From a checkpoint of a small mixture-of-experts model trained on Wikipedia: 60.9M parameters, 3343 steps.
Below are experts of layer 3 (counted from 0) of a mixture-of-experts language model. Rows are named router (the router's row for the expert), gate (a neuron's input weights, with its number), up (a neuron's input weights, with its number), down (a neuron's output weights, with its number) and show model dimensions 0-223. Each number is 200 + 30 x the weight over its row's rms, rounded and kept within 0 to 999.
After each expert's rows: "raises" lists some tokens whose logits its average output raises strongly, later layers aside; "comes after" lists some tokens at least twice as common just before its tokens as in all text. This comes from a sample of Wikipedia text that the model never trained on. Tokens count by the router's weight.

# expert 45
router,262,173,203,193,194,156,226,233,182,175,218,222,229,182,185,198,143,215,245,239,168,220,229,193,192,156,189,206,215,179,269,225,202,189,157,222,169,240,160,212,239,180,169,191,203,218,208,197,224,170,202,171,210,171,224,154,227,191,199,198,191,203,201,215,232,261,186,234,151,161,183,245,193,188,172,189,183,152,196,217,192,157,191,163,215,185,155,198,172,208,211,173,154,159,185,216,171,140,231,226,194,197,200,168,196,206,153,180,184,181,210,184,198,212,183,230,192,176,208,200,228,148,160,247,238,155,243,194,195,239,208,129,199,190,282,160,155,196,193,161,229,146,244,214,191,126,177,181,195,224,142,230,171,185,177,234,249,217,177,217,214,206,265,193,175,232,191,188,158,184,155,223,196,176,159,205,184,197,134,218,241,212,192,206,214,186,129,215,197,207,219,219,145,179,187,169,237,247,158,228,181,218,141,228,180,188,181,188,159,222,123,237,225,196,217,223,214,178,241,166,205,191,164,192
gate0,297,166,256,171,208,233,163,176,153,192,203,210,187,198,209,168,219,249,199,222,201,192,239,138,184,220,155,224,200,214,219,218,219,168,179,203,186,219,183,184,161,158,234,212,200,216,256,169,235,258,214,175,214,214,188,197,174,209,245,196,162,156,121,242,224,188,193,207,236,191,243,199,172,207,176,172,255,165,165,188,162,200,145,260,201,157,234,162,273,186,161,175,220,249,246,233,192,221,143,226,194,200,173,216,182,247,231,179,226,163,197,185,182,216,195,202,220,257,219,170,204,168,196,182,173,153,188,241,220,240,235,183,229,201,203,176,212,244,178,193,211,176,130,225,196,203,182,168,181,207,176,210,196,178,161,195,216,174,151,183,209,228,206,198,202,174,185,237,177,210,160,180,206,219,175,267,228,204,187,217,189,236,187,235,218,201,172,216,234,266,216,202,211,216,142,231,151,196,210,196,197,221,224,195,244,220,168,194,165,250,190,196,243,145,242,162,226,207,216,230,157,213,246,215
up0,193,214,147,231,255,234,137,242,176,263,207,232,245,204,257,192,144,227,178,194,194,241,183,174,207,184,202,211,198,214,177,202,178,210,182,178,224,208,176,262,185,173,173,150,168,226,179,178,152,242,205,274,199,191,175,184,243,163,235,174,206,184,201,196,240,202,183,204,225,200,182,158,225,136,243,198,188,208,182,198,178,233,228,194,182,252,209,246,129,183,203,194,249,209,228,200,141,211,213,206,232,168,185,263,233,196,160,160,162,212,156,209,203,159,246,147,197,188,185,256,164,207,177,187,147,186,237,219,176,233,150,210,179,179,180,203,202,145,176,194,164,207,218,176,216,213,186,192,220,219,206,150,203,196,246,208,192,177,197,181,156,186,255,179,214,243,191,219,240,218,232,158,242,272,214,212,222,218,184,188,229,204,125,224,209,205,224,234,215,198,185,178,189,174,180,216,175,196,157,221,240,154,223,192,198,166,178,163,186,185,162,190,166,205,211,219,127,196,225,190,184,179,153,249
down0,162,173,211,249,195,166,203,185,235,217,192,139,205,192,197,168,212,214,192,173,239,173,175,188,234,222,196,138,186,172,240,219,179,256,216,175,182,215,159,208,232,186,201,286,189,202,208,166,185,170,202,204,225,191,206,212,196,196,199,194,192,157,216,183,189,175,178,236,171,215,237,225,205,237,224,270,134,178,208,147,242,208,161,259,272,269,190,134,264,263,201,148,166,179,204,180,181,157,182,180,166,245,224,247,254,213,189,206,218,200,228,212,210,219,190,159,187,194,183,196,191,203,174,140,247,198,191,194,199,170,216,224,152,199,215,213,210,198,238,222,241,179,174,179,187,229,190,236,193,194,247,252,192,217,165,185,187,189,206,227,155,220,161,158,168,243,160,210,159,225,206,201,172,170,153,195,220,213,204,187,191,229,147,195,226,194,175,154,221,217,211,175,202,193,191,232,143,200,197,188,226,198,203,202,195,203,175,143,258,192,219,229,179,182,222,197,212,140,219,186,122,186,120,196
raises: "|", "Other", "|---|---|---|---", "===", "Sources", "Con"
comes after: "\n", ")\n", ".\n", ";\n", "0", "==\n"

# expert 37
router,199,213,198,202,220,213,235,172,215,169,246,152,182,202,154,200,209,174,229,151,192,203,227,240,210,207,171,194,192,180,243,206,206,243,201,223,255,233,208,235,187,222,270,226,211,166,214,185,185,128,157,216,213,220,166,194,185,172,190,206,231,203,243,172,196,205,252,167,236,203,178,195,267,226,217,155,170,243,191,202,243,140,194,164,205,254,180,181,171,160,202,257,191,205,220,203,152,256,174,194,182,220,189,243,198,233,223,205,255,162,145,258,204,252,202,221,169,276,204,162,220,165,175,197,184,207,224,197,222,223,155,209,158,212,193,180,251,218,163,260,212,186,230,132,214,174,164,228,263,234,168,231,202,173,212,212,203,233,219,200,196,240,181,183,165,183,175,213,214,154,182,174,159,197,164,215,214,196,184,218,219,214,226,178,234,157,188,189,181,243,186,216,187,242,232,251,187,220,222,225,207,218,239,214,211,179,202,194,182,181,185,205,177,173,238,203,210,142,215,119,280,215,174,177
gate0,213,200,228,200,193,232,206,249,231,162,229,223,197,213,199,192,230,195,174,237,220,198,201,217,160,137,231,122,192,232,166,186,175,209,200,195,194,168,178,128,157,232,231,221,215,281,191,237,158,249,169,242,195,213,202,243,190,193,205,193,221,192,264,200,244,218,207,172,235,199,187,254,210,150,131,219,170,139,215,187,185,197,220,254,159,198,190,165,213,182,180,192,166,238,159,202,270,195,177,232,185,225,219,211,192,196,190,205,225,214,275,189,226,209,156,216,229,172,215,229,202,186,205,204,185,152,186,157,211,226,175,141,243,235,232,143,193,205,179,205,223,214,192,260,235,233,224,232,207,234,136,176,236,222,164,226,228,221,237,187,174,202,161,222,185,157,197,179,213,203,231,211,192,234,176,212,225,218,213,236,242,153,127,155,164,208,214,176,214,223,181,237,178,212,223,225,224,194,177,181,173,202,149,211,216,199,218,158,168,181,162,147,177,163,163,239,200,225,170,202,223,231,194,175
up0,208,189,242,171,188,209,195,198,174,184,169,173,159,200,160,127,220,203,214,196,179,194,194,168,170,197,164,184,181,215,165,196,180,194,172,165,260,123,223,189,158,239,239,198,217,182,199,279,211,168,200,155,179,232,169,147,225,167,204,172,256,193,230,185,216,171,221,250,238,159,151,195,193,145,178,215,212,235,204,160,251,184,214,202,181,240,232,145,175,208,204,176,186,188,181,203,255,231,210,203,239,200,236,164,255,136,171,241,202,263,149,184,260,173,220,168,169,245,200,245,176,196,191,204,154,209,180,183,222,210,198,228,201,249,181,207,200,205,180,211,131,231,201,164,233,155,161,276,221,201,187,203,195,177,185,230,194,266,232,189,211,200,189,228,253,186,199,197,216,204,203,157,181,185,214,180,234,191,194,212,251,199,205,176,194,202,254,162,180,157,158,181,160,174,246,182,176,213,208,202,224,235,222,202,223,237,210,173,245,192,213,214,200,219,139,245,182,153,208,185,222,227,166,217
down0,200,165,217,202,180,219,199,229,176,197,234,189,205,214,148,177,196,183,195,190,202,192,150,179,204,184,159,259,168,210,222,248,210,172,151,226,271,187,199,219,203,222,233,193,206,211,202,248,197,182,180,167,149,183,168,115,256,170,225,224,231,204,186,199,243,173,217,192,228,186,177,184,247,169,159,205,223,197,217,198,208,178,188,219,193,232,245,227,151,218,149,169,172,173,173,180,197,238,213,135,191,216,234,158,230,171,191,212,205,272,213,206,163,153,212,162,205,225,182,186,202,201,192,230,200,182,163,189,169,201,187,281,202,172,213,163,187,192,180,233,210,203,167,218,206,168,215,178,181,255,212,173,211,207,198,199,179,227,220,169,242,207,192,225,219,218,202,164,235,166,174,196,190,125,180,220,225,195,148,182,162,244,254,180,228,166,229,191,179,239,230,193,184,214,251,165,164,173,169,157,221,248,222,206,260,252,129,232,272,198,219,255,210,164,171,206,194,139,217,216,191,244,142,210
raises: ";\n", "1", "2", "6", "100", "8"
comes after: " in", ",", " January", " the", " November", " October"

# expert 30
router,161,181,226,151,171,223,220,230,196,199,201,182,219,196,205,217,165,220,199,190,193,208,188,201,227,251,152,181,179,187,232,208,154,201,147,165,219,147,239,213,172,196,204,158,138,104,148,192,217,217,212,216,190,186,200,225,198,197,239,246,199,192,162,203,178,260,209,153,192,148,189,178,225,212,222,226,206,205,175,198,261,217,178,180,213,253,176,229,271,235,218,193,253,164,296,233,196,154,186,165,125,226,179,242,272,229,223,217,215,184,223,133,249,184,223,224,217,242,233,211,230,192,196,246,223,212,203,180,201,178,204,224,203,176,167,185,219,168,203,135,186,237,199,190,222,232,233,175,196,243,176,231,171,161,209,213,203,229,216,187,235,229,250,219,154,173,203,204,226,192,199,227,165,206,231,179,174,164,214,278,162,171,241,195,216,195,198,189,151,178,173,213,221,149,221,170,234,213,158,212,198,191,186,232,185,191,172,194,221,192,175,193,220,190,253,216,167,233,226,197,231,198,202,175
gate0,172,169,171,136,219,244,224,170,276,186,210,236,245,207,235,197,259,213,167,271,180,169,174,168,255,207,152,211,192,169,153,185,208,218,193,235,152,189,180,167,221,241,225,194,204,248,129,171,173,179,175,219,155,251,229,199,168,237,138,134,206,195,173,184,181,180,181,217,146,153,177,164,219,168,243,182,188,171,208,155,219,224,231,239,181,175,206,211,189,179,241,211,189,233,243,234,244,184,154,229,220,146,167,165,249,185,212,171,196,238,219,203,207,217,208,214,188,194,206,150,155,263,259,169,171,203,223,171,195,207,202,182,209,180,156,208,232,231,234,179,172,196,177,171,212,170,190,186,188,182,236,234,207,253,161,206,188,207,162,208,190,164,232,255,213,225,201,177,177,192,224,223,185,192,218,198,171,240,242,209,248,153,217,185,209,166,237,186,234,187,235,209,185,253,206,205,209,213,225,218,208,181,188,168,264,237,197,151,196,213,200,207,184,222,259,173,191,218,196,156,202,191,207,210
up0,160,186,171,190,180,218,191,200,245,173,184,216,236,218,195,192,250,177,227,215,169,200,178,209,164,206,196,169,184,227,200,226,195,183,244,221,214,247,221,179,249,247,182,214,191,144,199,198,129,240,250,207,178,231,189,122,218,184,144,204,227,222,195,208,235,190,153,201,239,201,193,227,208,145,204,209,170,220,191,229,186,189,163,204,196,193,195,175,204,236,223,167,205,194,215,210,180,232,227,178,218,211,233,265,235,224,207,243,233,231,220,239,172,204,196,185,199,207,251,166,148,202,266,185,194,190,213,168,222,245,161,196,181,233,200,186,222,236,123,208,248,193,245,178,243,205,195,213,208,267,221,173,209,254,194,189,234,169,189,235,188,183,184,231,198,138,154,232,212,181,169,236,233,224,230,149,226,212,208,200,265,168,233,200,199,132,181,239,143,252,189,200,193,232,156,204,149,219,171,223,221,240,265,207,214,223,170,183,203,209,169,156,186,190,149,219,229,187,180,201,129,144,210,187
down0,141,188,247,261,205,204,232,205,174,224,163,225,231,188,242,170,207,186,231,189,180,203,239,185,224,179,139,189,222,221,192,233,178,210,212,214,244,193,239,184,189,224,200,136,162,238,202,176,244,231,207,189,211,205,171,181,221,217,197,217,196,122,168,175,170,240,152,224,183,202,183,181,240,182,148,186,218,166,188,193,169,210,229,180,250,218,190,164,213,174,242,200,214,187,179,210,197,158,193,218,235,163,222,237,129,182,192,231,174,237,194,230,198,181,143,186,204,250,168,240,193,199,210,196,153,158,210,227,193,146,149,179,182,204,270,210,208,179,151,179,214,158,218,212,221,161,234,236,229,201,203,226,234,219,224,212,194,243,226,178,180,170,223,222,173,159,190,192,240,174,168,246,165,167,227,134,215,204,198,226,198,243,210,236,186,171,191,194,181,226,198,185,202,239,210,209,258,238,188,166,171,175,250,243,225,163,218,140,179,143,181,203,189,231,222,263,233,119,192,230,183,225,211,147
raises: " ", ",", ".", " (", "ment", " –"
comes after: " on", " |", " in", "In", " On", " In"

# expert 33
router,189,219,213,170,191,257,144,191,240,222,164,205,179,169,218,172,211,212,215,250,184,221,161,193,224,253,202,172,224,177,174,198,240,151,187,225,198,135,202,219,194,124,204,208,191,233,230,231,209,171,201,217,132,167,177,245,190,199,223,167,177,217,239,174,203,183,206,176,178,259,203,173,241,196,267,216,171,218,173,217,173,215,229,188,172,210,190,183,254,181,231,211,182,209,189,188,161,131,191,211,163,162,187,210,202,152,205,209,230,198,208,157,220,158,197,185,218,184,221,187,222,162,166,241,209,215,214,248,196,170,199,181,191,231,187,206,175,202,240,189,137,274,254,170,240,186,195,169,218,223,182,209,146,223,218,197,224,190,175,175,200,213,262,203,169,145,198,259,224,227,165,242,228,177,268,223,163,169,219,195,185,195,216,183,227,227,192,208,152,193,181,134,148,218,203,171,256,223,236,189,192,240,184,216,208,145,199,144,196,215,254,237,199,211,201,237,166,224,154,201,233,269,186,201
gate2,180,223,210,197,202,220,258,182,166,212,167,233,154,170,156,165,176,168,211,195,143,179,266,196,198,237,166,177,228,242,187,193,196,220,191,267,221,199,206,195,167,136,206,160,222,154,231,208,207,223,166,217,171,155,184,211,220,214,201,160,206,206,235,186,193,192,208,207,149,207,195,231,235,205,167,225,192,187,233,220,184,193,183,261,208,189,205,195,170,193,225,209,133,164,216,192,163,188,199,173,211,184,164,186,203,220,179,215,179,145,254,311,250,168,164,196,149,179,191,140,185,237,206,227,224,169,200,206,209,189,139,232,218,190,212,224,180,148,200,224,237,230,257,208,166,206,209,210,162,231,196,274,183,177,186,170,227,229,218,145,235,259,198,191,229,248,201,161,194,210,191,147,247,211,227,172,227,187,153,219,162,172,190,187,193,185,201,174,196,204,169,183,222,199,233,221,186,202,197,197,183,166,222,222,212,207,259,236,247,213,172,199,170,170,181,268,164,151,209,156,194,252,198,244
up2,222,178,154,143,226,167,194,177,189,142,183,211,222,159,246,252,215,210,228,202,159,230,152,160,164,210,193,243,225,198,200,178,211,238,83,192,192,154,180,222,210,187,243,202,209,231,186,237,142,170,213,178,208,163,166,235,213,241,205,222,173,187,197,187,210,204,192,255,216,238,210,211,196,129,210,209,201,184,161,207,211,164,180,244,247,159,249,171,199,243,165,200,230,189,231,210,212,236,234,186,205,210,219,216,163,241,184,267,222,201,191,219,257,159,238,221,215,162,207,229,166,202,229,186,191,265,187,230,175,225,237,204,226,237,196,166,257,237,209,210,219,232,154,206,248,197,225,220,154,213,196,204,146,200,192,175,195,230,223,184,210,181,252,235,223,240,220,175,191,174,209,224,165,171,137,191,186,223,196,204,215,172,193,167,242,200,179,221,193,202,212,190,212,220,188,149,230,200,223,191,176,232,168,222,244,212,179,187,179,188,241,169,249,182,215,147,281,192,211,218,198,208,178,136
down2,189,195,221,189,185,169,160,208,225,166,229,226,257,247,190,248,189,214,239,177,195,161,197,207,247,165,219,244,200,183,184,213,178,237,210,190,221,199,217,235,190,245,195,214,269,179,206,167,192,223,240,259,179,220,221,238,183,199,191,183,193,185,184,227,261,221,200,231,274,188,231,191,190,215,186,221,231,243,240,191,245,225,222,167,218,181,208,162,186,219,203,168,215,168,190,211,225,109,228,193,183,224,193,189,200,149,297,215,141,229,218,167,178,178,159,207,286,215,199,230,193,173,223,173,197,186,210,213,187,214,219,174,178,158,212,177,187,163,202,178,194,176,251,260,154,171,156,241,232,132,245,151,208,165,182,229,187,184,179,218,178,196,198,192,197,170,180,162,184,212,182,229,195,165,149,249,177,135,161,174,214,238,175,187,184,207,225,236,160,205,216,223,172,200,193,212,183,169,207,195,143,206,185,148,220,215,182,195,188,251,242,231,176,265,218,212,157,211,243,216,182,225,217,215
raises: " of", "der", " months", " times"
comes after: " ", ".", "–", " (", "°", "′"

# expert 13
router,247,167,234,183,161,206,204,183,224,179,182,276,207,188,172,193,204,144,216,237,209,205,230,173,202,226,181,169,180,165,182,198,220,247,227,156,184,195,169,152,167,172,164,215,234,176,187,176,217,170,217,166,175,224,212,199,207,198,207,245,223,144,184,236,245,250,262,118,221,187,276,211,223,222,148,197,181,234,153,222,248,157,195,192,143,167,197,239,173,174,221,217,210,155,161,236,253,258,217,212,160,215,219,198,221,187,195,239,183,178,180,254,222,170,226,242,211,192,170,209,212,131,168,234,156,225,185,235,144,200,246,196,161,203,170,159,174,182,209,247,193,202,216,156,185,185,180,198,219,207,166,159,220,238,221,223,255,226,204,207,217,185,166,170,232,241,200,168,189,211,138,214,228,236,181,252,204,194,201,258,146,250,176,195,178,186,170,209,172,204,182,236,222,216,205,201,205,242,207,201,194,165,224,216,206,222,199,251,162,230,196,237,204,189,190,144,204,185,229,245,188,200,193,195
gate0,225,214,166,219,242,241,190,194,214,84,194,181,165,161,244,180,186,220,253,185,179,167,152,201,178,216,205,233,275,240,199,218,217,166,207,192,171,200,150,184,166,189,224,230,218,209,201,173,212,210,233,148,172,164,142,140,206,174,195,236,186,209,195,200,195,212,191,204,196,238,204,213,218,194,171,179,206,187,200,203,205,167,204,209,228,219,213,246,217,219,185,217,212,151,200,238,201,199,173,203,235,166,148,195,184,162,218,229,184,182,207,234,191,203,172,181,179,215,169,182,255,158,232,161,194,190,148,241,184,219,164,243,183,219,191,209,161,168,113,239,216,159,206,185,212,273,187,149,191,118,204,233,239,203,200,193,183,183,173,172,166,260,264,272,191,209,195,169,213,201,225,206,151,194,179,203,196,239,210,214,192,166,206,219,185,236,222,189,250,179,189,200,214,203,222,175,236,218,240,225,205,229,172,210,191,167,249,183,214,234,156,229,255,230,202,178,262,223,172,225,203,241,145,177
up0,189,216,209,208,173,247,159,149,208,196,207,194,210,268,196,274,228,200,239,211,242,172,229,226,207,192,230,172,221,230,196,245,167,147,208,169,226,224,224,167,194,189,143,173,172,153,252,230,164,218,166,152,176,188,202,188,168,205,143,173,209,213,246,245,202,199,199,233,178,200,227,244,208,196,221,207,197,212,143,209,246,203,208,172,197,229,109,176,242,198,156,271,212,231,235,225,150,211,210,205,201,215,236,187,222,211,165,147,219,159,162,222,237,159,254,244,192,212,204,164,209,194,175,177,189,220,218,226,179,162,201,170,229,181,209,174,226,194,176,204,234,229,191,227,245,145,208,220,173,160,167,232,195,218,252,207,159,212,229,197,159,169,193,176,165,241,260,205,211,269,201,215,203,193,184,176,215,123,197,212,196,190,253,243,214,155,143,192,198,212,175,227,215,143,185,191,178,189,195,157,219,248,189,212,153,194,185,187,212,230,208,177,220,180,227,231,250,233,219,205,222,199,174,177
down0,201,226,224,141,194,185,208,191,190,171,160,201,221,193,181,184,243,232,165,182,175,204,208,195,217,217,271,220,118,197,183,110,146,165,209,210,185,196,210,199,168,175,227,153,238,224,200,210,198,211,224,219,206,227,126,195,237,208,246,160,176,139,142,216,204,190,232,202,160,201,234,151,214,185,182,180,241,125,182,230,185,199,186,178,212,190,244,181,178,194,222,209,202,212,271,187,219,198,196,156,241,221,180,187,201,197,198,228,203,210,176,223,229,212,183,231,181,189,202,219,154,152,175,176,236,172,165,177,262,211,231,223,155,213,209,231,196,186,245,237,232,223,193,173,204,216,148,201,226,233,237,155,203,219,221,237,161,239,176,178,142,150,183,147,240,169,146,222,194,190,209,186,213,171,223,213,186,179,208,173,218,235,167,209,247,216,176,204,179,115,166,268,184,227,231,201,221,219,216,223,204,240,208,153,196,195,226,197,176,169,244,247,196,170,240,193,198,170,185,162,246,225,216,175
raises: " latter", " middle", " date", " sub"
comes after: " of", " in", " to", ".", " at", " for"

# expert 27
router,251,190,227,179,191,165,229,199,210,210,176,226,204,175,161,230,231,213,226,201,196,194,209,172,249,204,245,191,145,219,252,182,232,162,138,191,224,237,179,254,193,172,234,190,179,214,223,193,208,188,150,144,185,179,232,149,235,216,183,236,226,221,196,233,158,164,191,172,229,167,203,202,210,190,184,236,200,181,156,202,198,183,166,226,218,189,232,183,229,262,230,173,231,200,244,223,206,185,199,244,183,221,133,180,201,154,231,200,227,263,219,253,178,174,222,233,201,233,172,141,199,255,193,212,177,151,205,159,182,172,197,215,162,243,200,188,182,179,208,170,201,207,215,172,186,161,151,150,220,171,208,233,208,161,214,181,214,194,239,168,218,217,207,174,217,229,171,111,199,178,232,182,164,315,175,272,175,211,206,130,173,164,217,208,227,226,205,219,242,201,196,205,261,161,183,235,207,206,182,212,167,148,180,201,214,176,164,159,156,223,184,212,222,189,194,222,200,187,209,233,217,190,233,202
gate2,188,178,273,208,198,215,157,216,232,210,210,170,195,213,174,163,187,190,178,235,149,203,179,166,192,236,220,163,158,135,233,205,214,218,243,190,192,229,257,213,200,162,187,151,239,170,190,206,196,156,165,210,179,202,259,142,217,238,194,162,180,205,177,130,188,193,156,218,259,194,191,202,149,205,219,201,208,185,186,186,157,177,224,189,183,175,197,213,221,205,201,258,176,214,199,164,241,215,203,197,158,171,167,173,147,190,201,190,223,146,217,202,243,167,212,217,220,173,168,240,184,169,160,145,229,239,154,198,182,243,143,174,195,143,192,175,193,180,158,225,213,165,199,163,240,191,184,197,224,170,148,217,256,230,199,175,167,183,246,165,174,184,232,170,161,200,239,201,227,219,235,203,215,232,242,242,190,159,200,218,191,211,202,207,236,154,220,243,179,214,246,226,228,252,240,211,144,147,228,219,181,199,187,232,212,227,140,220,229,235,211,132,201,206,249,179,178,192,232,201,247,201,180,204
up2,216,225,220,205,180,195,167,164,227,148,230,198,209,228,147,216,221,226,212,253,191,196,196,156,211,225,219,213,221,163,157,213,231,190,139,157,209,231,165,178,253,246,214,215,202,200,159,159,228,226,204,174,206,220,185,200,218,205,132,160,206,198,198,193,202,183,189,194,197,202,190,118,158,128,118,182,189,184,217,224,200,218,223,192,184,159,241,202,141,206,201,167,200,236,209,163,212,184,172,170,248,207,154,193,193,193,195,209,171,90,225,199,190,189,236,178,198,175,183,234,127,223,191,244,188,180,176,218,194,165,187,177,226,214,201,163,154,224,218,249,206,169,176,211,205,151,213,207,202,159,205,199,200,201,204,211,210,204,211,229,167,204,174,180,167,211,164,189,169,219,165,191,177,175,163,262,189,249,141,199,134,237,221,159,165,251,240,145,173,141,221,218,219,203,195,189,207,219,190,188,217,193,192,206,208,165,186,178,179,149,135,220,198,205,154,240,198,170,217,231,212,151,168,137
down2,204,216,181,174,235,213,130,175,193,104,218,243,176,202,233,211,248,210,257,248,105,178,193,237,203,249,134,182,215,214,234,217,255,176,184,196,216,206,130,229,258,219,190,205,199,204,164,159,194,196,220,208,128,159,235,207,183,206,157,186,224,173,240,212,215,271,182,189,218,177,212,168,174,132,207,190,207,221,244,201,179,204,164,159,214,193,209,207,162,182,248,167,190,191,239,211,177,238,198,178,231,199,177,222,187,167,170,272,211,165,198,183,204,202,232,173,236,227,213,182,117,225,212,166,213,177,193,193,198,162,203,182,208,197,153,211,216,227,194,228,208,201,163,202,261,198,164,197,135,209,232,191,215,193,192,224,176,194,239,223,211,159,218,182,173,152,215,220,243,216,208,175,233,153,210,207,217,230,228,181,185,211,184,203,243,240,193,241,182,190,224,233,218,209,214,197,137,213,229,206,127,166,209,257,175,173,203,179,213,166,195,185,225,188,190,208,192,180,175,215,211,187,247,203
raises: " Other", "Other", "Personal", " Time", "Post", " "
comes after: " |\n", ".\n\n", " |\n\n", "\n\n", "\n", "==\n\n"

# expert 11
router,203,214,210,198,162,199,224,218,219,215,215,222,201,213,207,182,139,215,223,161,184,166,195,280,152,206,237,197,151,172,184,212,224,226,184,152,147,126,212,218,204,189,184,170,178,187,242,170,164,189,205,199,163,195,184,253,228,218,231,200,244,167,224,210,201,236,189,269,226,233,202,173,139,179,230,242,197,243,187,167,226,207,139,195,237,168,170,208,185,243,188,190,154,214,234,196,196,199,243,194,256,211,245,197,228,225,183,172,246,209,156,160,234,229,207,224,204,212,226,186,195,164,203,155,188,232,181,164,204,183,186,119,183,213,218,158,271,234,163,195,179,223,156,200,236,165,194,176,211,192,195,208,195,223,214,252,221,161,154,196,185,200,201,209,188,232,195,125,224,228,153,172,180,207,244,194,161,178,165,166,213,239,152,211,156,209,169,216,219,187,173,170,239,228,201,247,226,199,186,229,199,146,200,179,238,189,197,165,227,208,216,240,176,190,227,163,258,129,219,194,168,235,216,155
gate0,208,230,177,198,178,193,206,229,178,183,218,194,151,201,185,149,180,207,251,194,201,220,215,179,194,194,190,143,180,242,196,180,157,226,186,227,198,208,218,221,187,212,263,215,193,215,216,206,235,234,182,190,203,219,254,178,234,150,242,195,235,182,192,231,229,156,216,215,202,200,197,232,137,186,125,207,163,152,173,187,179,155,184,242,214,233,190,239,252,209,222,196,177,187,143,213,168,161,187,189,220,210,166,237,187,202,205,183,181,185,159,177,206,202,165,174,187,265,163,208,266,178,184,224,238,174,183,270,203,170,172,206,249,225,213,196,179,254,178,161,211,133,173,239,269,184,207,222,111,179,234,214,225,213,217,185,185,227,217,194,223,182,198,261,220,196,153,212,196,239,235,225,184,169,180,145,235,174,158,192,265,173,229,207,211,145,128,195,207,260,202,250,239,180,166,162,193,166,241,192,207,199,210,158,163,193,223,178,237,195,198,231,187,181,218,184,232,177,197,184,194,239,156,188
up0,238,222,158,206,208,152,225,203,172,187,228,184,209,224,231,205,191,205,173,171,158,205,161,195,172,171,215,193,210,207,200,201,158,129,185,160,176,153,183,167,210,235,228,119,225,190,281,204,233,245,205,180,234,224,178,237,182,167,202,126,194,183,202,196,180,151,202,207,230,228,236,192,211,194,202,193,178,209,155,269,205,150,164,173,143,216,203,185,191,190,205,198,219,177,202,144,225,172,195,159,221,251,240,248,192,215,227,176,172,221,187,259,189,189,162,218,212,221,205,180,161,220,117,128,248,218,166,194,210,230,189,150,191,185,235,217,200,165,161,215,224,169,263,191,201,233,180,206,202,150,195,204,203,164,180,222,261,145,181,230,208,186,170,249,168,231,210,173,178,178,217,191,229,252,207,179,254,206,259,207,219,185,149,189,193,219,227,173,210,151,240,129,206,224,228,221,160,226,182,197,226,195,223,192,201,163,216,226,227,227,211,188,189,218,203,219,211,218,162,183,243,217,221,232
down0,232,221,231,183,151,190,187,253,184,250,192,235,171,167,208,175,169,213,153,224,225,180,194,200,242,242,212,157,168,222,189,208,191,292,236,207,246,181,235,263,144,223,216,259,213,165,187,200,177,179,135,242,215,207,168,211,184,226,206,182,179,228,213,204,194,202,240,176,198,139,199,197,208,196,218,216,224,207,283,133,186,253,199,227,230,175,184,230,213,226,209,181,164,231,192,218,272,191,156,207,191,205,200,201,129,181,197,197,228,207,201,208,189,208,213,189,155,153,204,203,206,203,268,163,200,201,190,214,184,180,221,174,169,171,241,242,184,231,203,206,246,147,192,248,237,167,217,227,211,194,235,189,219,235,236,212,146,188,217,170,181,202,136,246,242,197,166,226,181,173,174,189,220,216,188,163,154,240,202,195,207,191,219,174,175,205,239,250,237,208,202,188,256,202,203,213,232,194,201,216,163,177,174,172,160,219,192,251,191,173,237,196,263,203,208,163,252,187,174,213,149,212,228,153
raises: " to", " on", " |", " as", " -", " –"
comes after: " was", ",", " is", " were", " been", " be"